config.toml
num_hidden_layers = 14
hidden_size = 384
n_experts = 64
experts_per_token = 4
d_expert = 80
d_shared_expert = 0
hidden_act = "swiglu"
moe_layers = [1, 3, 5, 7, 9, 11, 13]
router_score = "softmax"
normalize_top_k = true
routed_scale = 1.0
balance_loss = 0.00602
balance_bias = false
router_z_loss = 0.001
init_std_router = 0.0115
lr_router = 0.00073
vocab_size = 27510
norm = "rmsnorm"
norm_eps = 1e-06
tie_word_embeddings = true
optimizer = "muon_variant"
learning_rate = 0.00737
beta1 = 0.95
max_grad_norm = 1.0
batch_tokens = 65536
max_seq_len = 512
train_tokens = 389400000
max_steps = 5942
dataset = "wikipedia_en"
Below are experts of layer 3 (counted from 0) of a mixture-of-experts language model. Rows are named router (the router's row for the expert), gate (a neuron's input weights, with its number), up (a neuron's input weights, with its number), down (a neuron's output weights, with its number) and show model dimensions 0-127. Each number is 128 + 32 x the weight over its row's rms, rounded and kept within 0 to 255. Numbers have three digits each.
After each expert's rows: a language model's description of what the expert responds to; "raises" lists some tokens whose logits its average output raises strongly, later layers aside. This comes from a sample of Wikipedia text that the model never trained on.

# expert 3
router:129098131195133080146087103125149167154110174090101055122059094194184158142148082141064192130153097133151181146089106158074108157122129129199098128178151177130077142135127152041155109099150108080162097109168081143095155122134122176062127143159172092127078116161103124099129139137143121151185109173133110083205096116148094169089115198109184089129112119079070102157118179133117090085139
gate0:119104216172118103103106153122114163116068081131156095110134113149083093157057149104241173158113155119075139065163106148113158106142147105136194116116096070113131129089088102112171120150150118118160169135051107023127126080137111068055151166123103110117095113142180101121110117144086068157095130104157176164148160159086097118139118087213135150130136137104161141105132130101109122151116
up0:131154155161143128132096158152064086128092164098125091183117103126150106116131121098148113150127120073059105102137121130126143149058162142096165114152138179103140111048176097113120119125093162058129093165132161170139173085121133145117136080080114119104098133106145118098114110089153107188188119164125193078135101141125100138042146130136098150145097115098144120057132162152096145139152
down0:199158078104184136120143111133088131120144114155121145129045169142132141199098118126131102132096120103189140142089045076124125103149110113108121137115115085101131091160182153094149119167134126166159082078084161074089149155142111123130075116133123132123172159124110144101110163120176162129127108154091147056125172096131174098086148173085181149129155182119124162190103117137149159118149
gate1:092117126131138130177142136132140114140153155193077059108137153113113062118066137114140141085116134172174134211169087112198069150123114138154115138139119134156071105128123121092120139160080152143122191160121145107188135149124063098171081083121080167208144078093088077154149107129164128051108170141053096125179117140092192116144180125156089150148091136080112116168166126075132169076178
up1:093123126099155107174082141130185127104140118145068111127093117156157126144112122169150110167088053089153063145126175117095088182147162131170095128166152106085144129073107163110159125205142094144140111134149171101093145110106141156149064143106120115119167113140162144146140121118201104147103140154135180103153113155117156092139117165118094124094152060096161155124116150120100164102123
down1:141114154152152167142172101098174088153100135067072097109070122177139130135174079137130152121155120057135142115126119126151132107106153141161175110110133109037132061135153092170165140151097100096156141175111154099163153151145063128162115130114096112164141084082123129138139147113178070143189159171123170121129100184052188152135129071106114099142090165122076109148155140077145153104194
gate2:133152139106145142117148139133115168141136112144101161087139141129111127078128123084109136131126114133138082131081121065113158107172112131131136123107091175095117169129137171070096099118218159158131078186135144185104124137153086099144104111166105122128155143101126153147111114069077132129142119120136155124130107081157084160094138139178095160159148084157157112150094064153090112153188
up2:157077131186229137128170077128103147178117155095113128152189133189168082114083104208177136138144125167186199138141121140110077129092113136079134086123150148174105125159167108102147184176181095122126173095163122163102128154126142148122107110101112137127129175108095133173093120119094198101143069128113123137129078158107144128131163165105130102076134195135124125101211139102095168151092
down2:170136131081133174160114174133089106089135127069144071106113128114170128117154132176132142197210160086147173149110147154059148143134104123165190111117097127132103147141139123097171137107065204120130153155107165117095156125220083116140134111140179123126124052119168136123150147119133072118134093136111144112175099103117121148158151140198161107153103150128127100077207167119033123181121
gate3:142134133161087107133164159112158181150124087041125156120099167141040134161099083107094168169140110164117162112148175188152097142161157073127135140151182140118115154097097048154159107168086142107220088074157104126146133132148126117130115170114142147080109115148166141085154134052124089133183151179118117053164062124199063156153107161132137106099115076120114140116144171143127136134128
up3:122098155157094110122127098157120171041127125064152095124155133085111092074100144151150081146185075174090152100112135100125112140144104110128151135186094126138097119140104149115226129168104142118206116146171086172136130154156211072087095130130178138106121103135159097109144066104148116139137101110148130123110085062145101111135118078110101113125088137181155128111130119153125107129122
down3:130101100126179083157127131188113132133106131171129092128080137087111168152075162134152170127109207160103120136008100190180117150125110101109117157107162136147104115116203070159114171059212129073185139158181172135128090119093133179159182187140162082168135136137162104128152190158129172107102137075169147117150079132092129151144081100053128128143143089140181182123135083112138114104157
gate4:142154147158081079154101092145099126159125116118144193134070105129141145185047181116177093131159104116099184113153128093119181154113089102148086122093161099123141177106142092153146116147085127187144087114130091116138130083077154105155172144096138131114165114091098160133186167141144081113068149098115185192113184148063121100126158102151116074092122153157140160166164105097100153105101
up4:103115101116085134113124109129098176159161093162154144136094119128197131184064113117130157130142104086169181105107117145147114148177126158119133130123112115146134096175083208095104095115133158116131104160170081093122072108136141103153199109152075094109138094111116065078111099119134076049165181126175134176153094087092154070155150196127149142151101117105212117159131129140140142116139
down4:150094069118194145131137098160102137140143096084155107161149131148123157074165121182106160095111101088137126120121084155151143120101139151093135181104135136089124093172093159180118112145094163122105123098122153111147136129059106146147117172169089135194168153150122162142123137069068000098105139115125147168108133195169073104106085106104128097125103111173121132133175135148183179141120
Description: Line breaks and === / == marks around section headings, plus time nouns like year, time, life, season, and month names.
raises: "\n", "\"", "===", "=", "==", "\"."

# expert 42
router:122094129172118070132093132125084179143113169110115074125107124174125159143124068150089138081160109110142136159088104166108084146181124147143070158130110131152117146151104137104072115108138111086146115135214102061089089116103137136106168139168126131126079097132049136106165108130147105161143120163146096143153143138143132160120127180110135117168133091119103171137141135136142092105070
gate0:137130121143131165086163105194108145119172091056143147148149174194148105175112117143144114122121151106119182052137156190098138157109158196098117162154131098155057202101176146192096156094078124024116129102105177126156136174134126181142197138098100177136155099181135188129143090140147154071130141185097120126137137108131147166125120132176124063121120137083092113119064144074073097100148
up0:117122127117091180123092145180201135116153133167142114127151186097130054157092149100125142103207138112205091176156173127179105103146105129147092126151134106089173129171188141080129126151113107090074224189105121129151129133122091144107157075086129141102102105086074104138157134092121149162138070185134117131121155179193117111125168145106081135158138078089116118131106141181146096140108
down0:088138106092101114135107157092085087153157096141120146170122122139140135197087147127081130142138122097084115111200138086136191155165148070132156118175091168127127106127141095149185071137107112145144161067150170155156092124095111102092145025090159148087113197091115141168084130150132132157135157074138044122079118150113084119147138120120134146126154067151083143160157136140182108142107
gate1:145130129137126142159129109101120149121139135136072108063154103121081149137138148126086142148093125077152159091122106150080205117149081173178148108084108183175126109119095130176153150153060146090095101095117144125141127110094135119158183118094136173126140134191095127110160148121138125186082136123163147096177045106175163106098119179135124177152135163096088171124177162133133132073149
up1:132122142217089180122155174091169083117090099144137052139097200192132146099169117173107106172104110096150198148139129102121107134134088092121160129167139143145120108114107064119119091124145087100120174097119144133165150192125141189144164114137132150089148132093122129200093151111129155125157093143137131094117176150188124151120177129142142132169106140142160069172157195096115095129064
down1:113116137064156206123143118211088155180124114135168121143123148179164109130104116091149101150120120109174108125159152149095127152128119140105167145093183158088128085159136095157138113146106108134132117102143137097108116133109086091143153150079157099160143105136119054118167106140157079139149090132038089142104113096178134101092106155095116079161123118134139173090153052099070163155130
gate2:128161146064161138171102093081113072165165090141121139090140108153099098117176152149211134123187125135118077135107141109107111163077182105091123061102109088049103161100131147127130142163096158056144137126144121112162099113089133103085117105164078196108085093162116163169082141105163170156051108066176132161040131171102115119129096114122109132118116125112045142104087149147113101133156
up2:140083062151105182156106133175144117163123095162065127127121157140068112150114118074145109154140115121118087086172090145145091098148120170081119055176156108139088082107153109198119109177163141130109119102093135109159106157121111185138184127155135099160160104119231097147098051122163108106118192085124127105154147138121144119149111120050123081105133162066136161090136137131148110106153
down2:132194147091128138158120134101143101117109104115074099094106154142118172123188125188093107144099173155073120140116131194142077116097147099107195087128131066118121161144083127174174143158128135127092094118093171197119140168062133087128161090140126140129154112192106130067169096094114125092160140141119140100148081165135085116124086094195108169150153153108171157137140106125151134104139
gate3:146087155112122182092148126142176182213071096113072143111184147167025144166115115126141143166149114175109137078104115125123141116158109115139141072108128113128104106119102126165158160125165156099107132142187156100163111110148093129087104153134093119105201146179169118128187099071201100156170113138109139153095163184149118088064100116144182152138108101138102129079095198107117126087089
up3:118134117146138110090092166089121122131107104159126104090168175129088120114084082107117142182103136177150080175118147194141096131078127111094061117118124144080124072135147141127120111106102144184108142103232168054186111145108098173115110097138157159129176097101133154176182124131135118136091104080100169183131217113153167113105165114083072125175134118099151148123143156152159173174133
down3:095143062108147195156106082129167100133106124121126160111161090092141167153070131112126163200045177118076062193093161191128142148175161178100080144152157138179095132115148114058151119136118127159137095131111115135166101049130137155161146160178198142168134103144101153127110139148100147117115186149098121115132116152160160119190103071175145064127119140122127097087166169181103091114145
gate4:146099089137179105155132152131113088143199101114106125167160168142129100100108089142149141059133139162099165094102068173166081196140121112117162140197149139105151151143080090097187116143113132112166088077102167163157161125099133123122115160155172183149133143133164108141113067185142142102078105103103130136150134067125074182090111163105046166181076104124148169138109137098124136138125
up4:086113147111147098091117115056112134149136075135117120166126147102127124176098158095132115187157056133123073072197133151147240132100132179094124145144159106109145179102168147169127148104085148145154087091129102199187130107132145170136148115139116090135069113112161122119186131093164109107180154152075119100093171118135135154116087130104142096119139122121151112072138183157151140146109
down4:089101129144094104148123195120182087151146085180158100122132113111081084138090105167166135122094130068105060109181125111102185153085166139125108146109086120083088129122101162083127135127116114176102125175116139097126164109127045160142112195158125099140119102132092069067140106181079153168097165098161139144156110129194090112166155178119126066127159109123179129180097135111129099210118
Description: Final word pieces of personal and place names, such as -y, -ley, -ville, -berg, -ić, often in lists and tables.
raises: ",", " and", "'s", ".", "-", " ("

# expert 39
router:087110119144125109137129147155116148142130134079101102161129098157155158209122098142088173085148114176161153192054105168096107169140137152175121200184136138151079150115109179114121166071163123119178116130136076109084157120142121184079148120198156126151069141171106161106172145147173132150148174180168107102135084119168124215078103128114163158115165096095107135143108100062123117085117
gate1:087109125133124146148130104152102126129097122181097132117131120136155093149082114120113144137101135129080102134114164121127085181095189132130080178066156115125112112077133167118136102144166099157116168101138125140163126089119108129106064131168063078094065121174114092066146149072091131162220120128113149171127192160122136197078140125129144109165072110126173138174115148149174165129117
up1:117106149203243150118117106081092135145182139061131122148195158104115199102133163144128143115155097168097108186139105088112085117138135143130165187134110124193127081106098079129102066164192096108120123051087151174089060137088158134148085078105159083186124173135098115117058087118118134128130058186181077161134066093163125169150131114090143131097152105129088150165148127141122112127117
down1:156170119106179116143106063142141151122140131113097055165159102156151097114101108112112103120142152134139166162189136100185127166102125078139144106080066112166173121156149124140160135084101109102088082107075161134091108125186127185127105149135089140182093113141103125132116109108182085158180153155096116137073104069170092057119149205068159084113142111129138098187098160154131070157139
gate2:121101164160170120121044171134083164118129141151090093101163164149126130123118169093139140171114177127094082135161112077152145159139143151118110157157092142101111098161173095061151141115077116103123108115163093102108168113133176134151114148132127191129079122107133137182186137196155077106099102104105109097115128189147138110161066142151147123083119080152114170086119134109133086108182
up2:126160125117146103188097131134096077095150110117114131129146132193183189082079138113074117082150153144117116146136156137178116194076112148122095135167134064111138152108152162142141147115223153167157140115121132153179112169173132128143083134147168123083086097076066082091122121120132182135106138166182095120092109106147093243167118080133190154142118149039108116130153133116132146151142
down2:136117098059162127069121100148122142110122128117092149151116091146168169102142126193102191134121121109143140113117121142158100119142183106193170096113126121155142099123089123145094071124150053068099110132125155136169108107188099083137188148142148146161185146089188095116143110131135078091161111185144145196148164120134100133124173174113181171119165131081176202115109083109124112137074
gate3:115084153126135082153109186072093178143132146160098111161110144156230175142129086160146074144115121167168201097023134111120122112166146116121131166102133143109070122087135150141107136105142129118127126156130160168100129130172101154119163118152103141178152154085121070135111137161101164136140180132152085128170082110158152160142104147203162113136122063124151117117096131118165091088127
up3:164109125119090125135153143119146193127118136141110086074092094149085174148156160170128154120105133184118175174110092154108139090166183141138176104098113156102185113103130167090109081123114100106132132145158122127127126125139082108153112207171081127148157155106140114125131108185105153138171093099157080198194134087138065133159171122111089149186113151105078064118110109106133125132075
down3:164106148164122129140088114125142124156135125093141104119127097152178158124070112061128141138088121143108150127088128088130093138129177201067136110133147138113127110111090165071104154159159151113160179107118135113078117050107079144173156128156083114189086129127136153144147114126080094112103161169109168100130084144105071141129165177132164029142117179122048100113132122114156171134120
gate4:117119121159115156141148106151073108061103123104166127119140125082063144137120150110152135142168201120128114209093139126127135097111092158158115204151168117140147126183121150115156108121193143150101141190110130118121114113129084144192166170159156162113079140149100090098161068154051156184121103106112092104115085097109089163099134117090077135140143117109134123115086143147137129102040
up4:151130171126115140156099144114185087109063120130054181132088102052152132175116097074116115151118159190120191155142101169159134105117199094089070100101139137114089065083142129127139112116097095100076113180158086130161121137142143078118134122162068151175161132161138143103127126095140109154138105071114151079089142165158100133068098122172104158168115164117158090130147134110143112107173
down4:139131143137135196087105111088133098148094077123092117148154150096110145121124124114142121145092140113164133143141063080094138120076064116096157070098070107121134140122117114128122141152115128188086165116186151093098114115111173126049088170112123100144119081125113116115119133109119174128184143083082113148168124143145114094081082134146121102156148126166202187176112133144107105100129
gate5:097137095187157138113148099144081142125105064163166122145095154104139064104186108115099117107127136135127143142134071137107150066155178103102105170091097104143090159080135088103185134213108145097160098155123107161087142144167123088120129122126204125103189096105141095070145103147140179192070108129161116097150132185135129160177100134141086104119081135165065134144127145118132150125059
up5:145079113142217165173076159105129168141118099148084141123061136166079176097160087202114183126117061101157100135112145106124149127095133148121155136138094100174059034175132106127172146144102125146161150099140130172117168126115122087128177128159147117108156101115190121155109112129131131140066127169113122167119118107143055108129122103101127128077128131129122167126118121149156093084118
down5:200164075160156159102131179131122197128153110148105098143101107134103178088061147121049082139159135150116126243122116127107131126128137140139123142185069138166142161142134169089135120147100102138149163105117071190135144132126100181089171066134123147121093102192172116169075068074174106093112140081090154157124080162160141161115092123120059135121097181156152152133118112152129087060111
Description: Two- and three-digit number tokens and 000/00 in tables, scores, years and statistics, such as 100, 25, 1775.
raises: "%", " cm", " years", " mm", " mph", "4"

# expert 50
router:107109098148173112151132159168065160167142151081101061145097097172124158129150100187105154103142113079140133183082132170120102120113157135160075160141104142125091143152124140107101106142152078125136119089162112106079110112140139132108126144162139104138105100139066152123189119112157164144146111134117114101136125093167113137111082184047143148146124073110108121136126104127123123133091
gate0:150116098070128104165138097105113148173101124065120118128186133086123156160145126138114128086116123161123156068110109094089176141129131114131161095129132096043085112125145132159123138136186156146163102097135190197195128088105158138193133141154060184087114168143117108163096119149149106169164127145124139101147170119117125140099103132129101107134107129123162125182087153108109115072111
up0:152171064144118103160126124189136189116119116140175128115182133152087118185058177037183184127140026189152121148134105163161096110129169079118189123124151204180143101087181091173148153150078117140155107109115127143118098099119118094069162108115099125134125106100198100102124126143120154086106086152153129136122101183110112134133117075149139094154165154137129134127185117134119059124176
down0:125142134170115071139112114168138155134117090188118130104171127151114121097092127138121124070143167154136113094125138120089117104068179167111205053119188151148139143143062120107097116106092115124135114155179133129144130128182096152123130141152123177122165093137088141152080119202128143183117185111126121138138173146161113127151107116075112162080197200107120140129109096110119164146160
gate1:101133108116161139142117117081114103108162085121131131139172108120113131110113066107144098174125142126219095132135104112109167111116122160180126113126128112131101166115103129104177189077160160070103117138134142137162145139113125132135147126187151147139110127095117124161141073130130156127159161126136166116118089105132136097168129111071091188133139118117126117091107041179155050075109
up1:146180186114133143119159141061178179117101096170130081114117119108102143134130099098107095145165130132155146121154171155109128144106138131098124085126100153175134121142102127144106096160156125119137135100117128188133125135125117166132142075153199085114048154106120121170152125138120114073150115092117108102135152069122127144156083174116152142089085128139156158140165135192130141149105
down1:184091150118182109128187140150127147107172160140128136108126165095100089117138117165100153163090140138079142106166168194164166119094136135095179111127093155124154135107117063153189090097105112071177128061129182144145078162112163104130138120120149121195159121130162093136142101130110145142100160085117145109148168109122120106163145097129093079084096100135139131124129088137148142174049
gate2:126144147113120133173147077075125126089124083166065202107128154084087109084167126196064095178103085103093167135117118150120136131085105098097067105040131173164115173088148155157132118116137163112134122142173161091132131157137126123152118073090123090111142086165082116184121126098090133128137108149164145172105049110133129121125110145106084123151114108158126118080099178151038179153113
up2:088092107044136139173060113146092067111140139080115137137128090095155099111116118152123116109111139086216108117143171130105198116088112131135128145126111098067167160151077087113148105071206118149111184182126150112118141078138055127130143120112099110126140177118150152125146159131208151205177151113171162113140150201152116156122129057100103148109150136132139096068149124134093073079108
down2:102108115074195104138067099021100140163084093151119134088109105088127130138124169112144149213163096149120165140153053155134093143103136114121133150087134122112113122082095108141145174116103089183153116102128112130099172130099130083059104107181130098106107102150155107108126119149089157097122131117136085150133138142128167076153074146117083151153157132072093127135094104065097088102142
gate3:108096199089087097137119108159068195173056095140114191095142155159191095157161056118102133094154155175158127148099136138151084150128129132141098078142120062116151198159102109136152092117109114145117119146094144145141127135129120139113102160127079132168121119101166169127076104125073120156176107150163183105144111154178120113176080089145126144117068126139138113139102100095181149166112
up3:156101094112090094194106130137115104138138147123160130154127145144028118074131145101120073135092168182156083147087163177143099144152146082113121111117132132147201107148138123162083175187106156211127108089158149115130107169166116111129125135119130182155133089181123114110136146133097160151110145075151133142147111076213032109117159185055096127139088133156137104145174199120142173193085
down3:079104123132131131215102049102120039156086160126120126140140132122080129182145057113188148124153119179150111142120120135126162114165180128111071155117089118168124123160168110133093110136181158121141164100219101096155093118131140116070114184143159109153135096126076083136141137130189146148118145055155086107084147117127150160110129154166144127157166188133114134062138149106114108084120
gate4:130052124117232190110168133106138142102145116121092132137127115054133134131151086116128139111125083112144142073135113147159159110154063135139141070140205068147129148137172119141099128092173168106103122195154135148118122164159142121157122169134162135092110100128134101148176096157121143116155062136200134104148124092137181119179130170133128156118152090145129124137056163105109165123152
up4:158171141038148178162081131119064086116085104110130129142131154180186155169065120084124086098114110137140113138108117077152104146164040123083135186118185114144157151146104128117180156111119152058156197198088086179154155150181090175104170100143117095171135123139168156136163157111084099125148143124113088137143148099100136136125133229166082078138097158160103147104116143149115139141155
down4:151154115123141178101154115118145129153127152148056102164063111145134091126089138168174119121122134144164142066148139100138082127211122206139121106143127143134170166166145153161043113148115102106126145115125103145105106135129078075170088165152155187113075141117113193115106142097125101159122088131101119155185141146130147144164134108120078056156131059143203120119110113171179129174184
Description: Final pieces of surnames, place names and foreign words, such as -mel, -ters, -son, -ler, -over, -ers.
raises: "-", ",", " and", "'s", "–", "e"

# expert 29
router:141152130129095087195118141148094177106131118106098106144138112176135203140147112178141116093134063188149115166105093172125148141120118122144130135141158120147083188132103110106090132097138108116125108106187106116044140036161189142086161158152185105144106142191125197093123105195159131132185136167131119082186141125170155159091094170082108147136130105108098139140115123133057129073118
gate0:097155071162135096079099116110130162140157089167133109175127100115115080093080135105145108081078143157157157097120123186144094166156151122114145144078203140140189194092137162083156194162152190081190146140169200118121096107160144093111187158110171113178158113119102162116121134126122153161101149142107128141117125081167179139117114164047176147137078149129141202170092080148134108112111
up0:102103114170138082129091161136043148134082151144149182076130119139134116155117114105053160081132128057099099127119099121162069157142112137095098119083097097113185071138106150101075162148188151153148173164141135152150095126135101075147164110153093188138135187117085153159118163080138091102062106142170138105135110124103077185070123170134156095104129123138092112119140046160130123132120
down0:035200157145162153139162156147195130092148144122170061118134120185094102101154084130130054142096184079172155163154116170113154120124121078152110125094132145100088134184122118102111156137152150102162132161165107155096097127133091116111119143147136148160117113141115119133168130127119140175122148161073163103133089158156135107090210119183117071127130169192045080138134140118134095112141
gate1:119084181146177117084113131123115124107134062149143086119150163116123123181136119178103149125174113137124155153082195132166064131113093110163128175139063137168154164157170087107077134117104134097152164112111120136112129084146106170100105188101159113146124159105156173107157116107105181061120094130119124108165158140130141063182159093151124140141110145102070095164117140151201127155171
up1:087105141163128166107147209182153154127131079127117102167144100099078070138116162029161093132118117122120142129145140187163093208104136140093121167154159134130105137143170128127164106144080110055127077113112043142150116120136138147109140048137128148150164159062105137085188078147166082146166069152044100078162154163185129165160145144109117080167130131165163198140151116086116173081123
down1:116087067132170079117148122155108101131149067080137146155100147181131193111150147164151157107093122031096096151060136084116121109089120095130088125139066134102124086139141151120141153157167088101159161154141108107105104160096186102112106114153133134096165156106081156169194141135126121104114118166156112136138125108082146116185214221037162121185119145142103072045117125065086152139099
gate2:147192083099077126130076132126142184090117092143078005139101107109119125135136103130131109097104198154116160162128084138079178133088185130148076119130173131188077134077124090123106157130158112118174149131150124143110093098175077104107115183167136086129132129135101102151092061122059147156127135104134124117094098184152137096126130121099136161098106132116125140156103147133128109084151
up2:116110069138149152139131147127115091113141156114117149161146082105151142122155099146119089158079123156137155138119160097122115122145044095146074098094132120094149157140144151183098173117160100102078141146140145098150151185124151067104184077149109136141165078136145145126143105092122091158137155111084145146131122139116051049158162150132159084185090153078161143060131140069164187136086
down2:128167171079143107125154145158111132095112117181136155080109097145085119110134127115151134134174093118173162162167098104122182147141120131153120127116133157087129117206127188128074140039129095141152153150146135106140128142179145114144126088108146124118177125125111122131133119116115104165124110109196150145084152140106104137129092107118096100110177117116183116085224086150120134182078
gate3:058138177134123132188089148164103134085096164085140166092127080129141155098152165098054146112119112155163094135096111076125126094156071111124145172138145115117071132131109143087151180115127092118132158129157109123101085100151170104124123160113091161151141160172161160084131167119096150177162110104152152084181047126096142115133166120126067112107100122163121122104151138166141128063131
up3:159138201168155077104077120167180131156186106166136086140098224058192147109135092155079114189112107194135157100108146103122144090151128108148084109106156143104095198158107079124130129126150130075105113133085164162183147133100122099148152104080144118208154160103162090134183113121163143064130095139141101139145155106131133165112185137157066142107118145128115146055085135195096134126111
down3:113084156136160124158139122121145158173184154124136092038118159057117166102091099163132168115089105079066125149211164143097125103084093112121156143183131114103122139103099133104100079089126186088128094147155150165118127088034104128182137082115147098084113129173129124143136121161126168066081149133091125093108141135129097101152123132168105065134123105146103104178152139176189161152151
gate4:173176101135067131120129167179138128108149067110151100075096137084116196096092140105138118111138047141169188081098138184141148141106109115095127155122119153127174104146134135119205154132117116140191172155151116105056115138138160187113110111151081175122121165140116147142085130205112131142168128122146093095126104127147102174130154174036114131143143113109102178108088110123120094116073
up4:126163114139119165105152086093120133170153124110164121093170132216152130108120087151097146145155146095154109044117121115157109151150120168102136109126105045123222193136129211173039186134101156099161154134168108080111136182142137029107128151101134168107120098165121129098157117138117176115106175151128112159092192170111153077154197138144177142153071096122107144120090150152143072034125
down4:086103141130255146117094127114095107052084156147142101133147126181154149128121123083188084149109164148115122133153148161109125129133195109072111086139073145145109106131099113155118111104152154080086044125117102116122145089060165137142137109117195106145145160167127074093160146101146093118139166189144148121133103119173128136099164158167097076157091153122117102005115118129113087143155
Description: Word-piece syllables al, il, ol, ial inside foreign names and words such as Kefalonia and caudal, plus standalone al, Al, with, among.
raises: "l", "ash", "as", "ay", "ise", "ty"

# expert 16
router:069140167133144138155102157146103122178167157096114121124103092152167150126152098149107138049154106137188134131108125125132131121121142153139099169146138134142134142168103158079100159082152104074149113093154070093095140081165195148040130120150156113173107101185120164110114093148185181134183148175149098069162152138130135166091092159121155180115161129155049102123130081131087080095130
gate0:093147115119098135160113146174070087143188103089092105104101093149088165175068119175082144175120098185193105135148130111131138051086169163154082098120158131140126100127114159083172102126106113152135121104102103206121176116089135131189160137164076111033099157173089163090139074137159108135145104107099122135143145165108082156164160133161188102131154094088150134128080160142102107096151
up0:066133123149140099098160116166092149148131112141164149115147175113108162184136193128088130133156097113114089121125075113157086128094131132174121182116142161133169150135173139072093098114182176078204094124142134198143144146106143148140167186104107185171170133186089135139100151107171108139104098120122127112100114083136110155111130120148050098103184111095096090163142101139137117055144
down0:151140109163119078126184124076136125070084127178195097063115164147084122114126110101131152064147131147129105126133129157093196106089149106128092158108129139136106101119127134098103167119174147171092084121188117109171144106208117163101139177149149085074128096138153109172168137080145122142106084104151213109120106169151111076132131100092114130100113155223089150178125054082160143116106
gate1:122162077119110156096092173177244124119214115150107144112088153096115163117190135182124141111155084143145120166120164123161134152154114154107156179131153168142071126092167161119139102127095114152121150147137093104106154135102137133124084125144073154202143147133177116126121097152112152151120142140108089074144132170128089126136107063145162131179117135093133148120122119172140174087089
up1:130150115126086150143132107065133130140151129059095071172092104093042114068115168115147138120166112127134059136110127165157156147133152196152069099148203152201120126118152138096084140114102139119126145080096145189124097143109132032134100161158146117120162110155073098098092191095140088091148132157156134122149142084153105080119122120098133130179148124105149132151143119083161095054118
down1:136110159136147148145090061163138120111134111119088130155115173159141125130085148140184093157147102162114112166109163151140103124170147151160119125128148141155132127132177132092124111119162120110155137115090112082154092163144147098161122134149121126048134129096110134142161104112125092152115124124210153110162165141122144078137125152063111136047066169141117102118156118129149153118129
gate2:091168188072136097089129085145028123122113124193138092110122096086140113073098156144182125113126151201148079124086118140105111117155106091167071118136180115095097158127162086137149111133157115095096103096140163161113082159148185117141133124137177143112048158087171109180187110116136104152181130138121124166079193070092110146124159135101157098154105124177122169068122124084096155172137
up2:190109177123121151152193146169108126065131094050079078097114146146114074109147145067147100098098075147134135130097083189096128088103140136126079143163143081103091117125173199151174082085173164082108119153074200111148161120135101132123142137120053148158138117141065158116087106134147115088109100110156123122190187120141064185067199113164059091087155102127132173114115134154117160120121
down2:132102123089171100115120097121130128176147108122128104109141120155191154112101197088128126126133139093125093086149112069162115095091163139140178116139158124143154127113140129143192168131090119154064103142131068106097140128130140126157148113069146123109191131174092103105162105101172139114131108121116155135147059168141128085112097107099139153146106074128128136091061121113142132123106
gate3:163136104125166134170150126152125161155156167101080154158120136098091133126116075106162110090093091183154132171145134104148115178144171095122088120148141089168165167113108082128079087199090174155117083096103136115136147126122075109098093110129118077165152087142130124033158129101135104142152103103074158101122094152117172100108096107153115166110070154103132127140115112140150175125100
up3:087093186097120160135156185058133133059145141113143136122118164127157112136174143111150118178128152130153191144086106143199173112123137161161166149139134108103123155069120095118103139155116122083108155123090199154102114098138183089119127120110108119142157136099135121126150096137129079119162129153134070154128128083149126095108113097151174207124100111122160095047128128099152092176163
down3:127158131148161164176133118119101116116109213118087087217043145130055133161153035137107086115131168053151160095142077182111156145144127125142105167156131075127155116137140139140140060120147100133132135132094157169134109147081169086154137104133108125135175139124173139129182143086094103093131137178122125154106155073140068136059165122110138184131105177132097112125098130111124134083207
gate4:129113157174171155135104171142140113090149107080068134116139083130132113122106102166109130079164114129128125167140161127180061178120112162130106128167120120194122134172133073067131120074121096118157136107133173090146151082112162119069110184139171106126133123137145142102164127104102108141169107150119136103144165142190133122151182104124032081089122147118116141149106095161134095149120
up4:123135137125097148154115201137150109126140168132110102116125122097071092119117109103095094151143145189136092189130094128177147132112122102052180087145113062100127163176131131150107227147168086108157102126178135122188193169132138111088120202066120120173181150134159065121116100105160193156106177104141078066087119181163145102154152151150116194119117156154150087137128052126161106107090
down4:103125134089163116135124155144092090134138119124111125106112164160131118083110151138128096083125064170123170025138162128106107157187139114129166120151104152210121137147088157128100136145121138129062255079108141160139151119131125104165092077118140099158138125185139114162171109109164157112110161157073124093121142138146138181161129109124083126182084124117098176161191167180185141159098
Description: The after prepositions like of, in, to, at, plus mid-word v, c, ic pieces such as en-v-oys, recon-c-iliation, Har-v-ick.
raises: " same", "ir", " first", "se", " latter", " entire"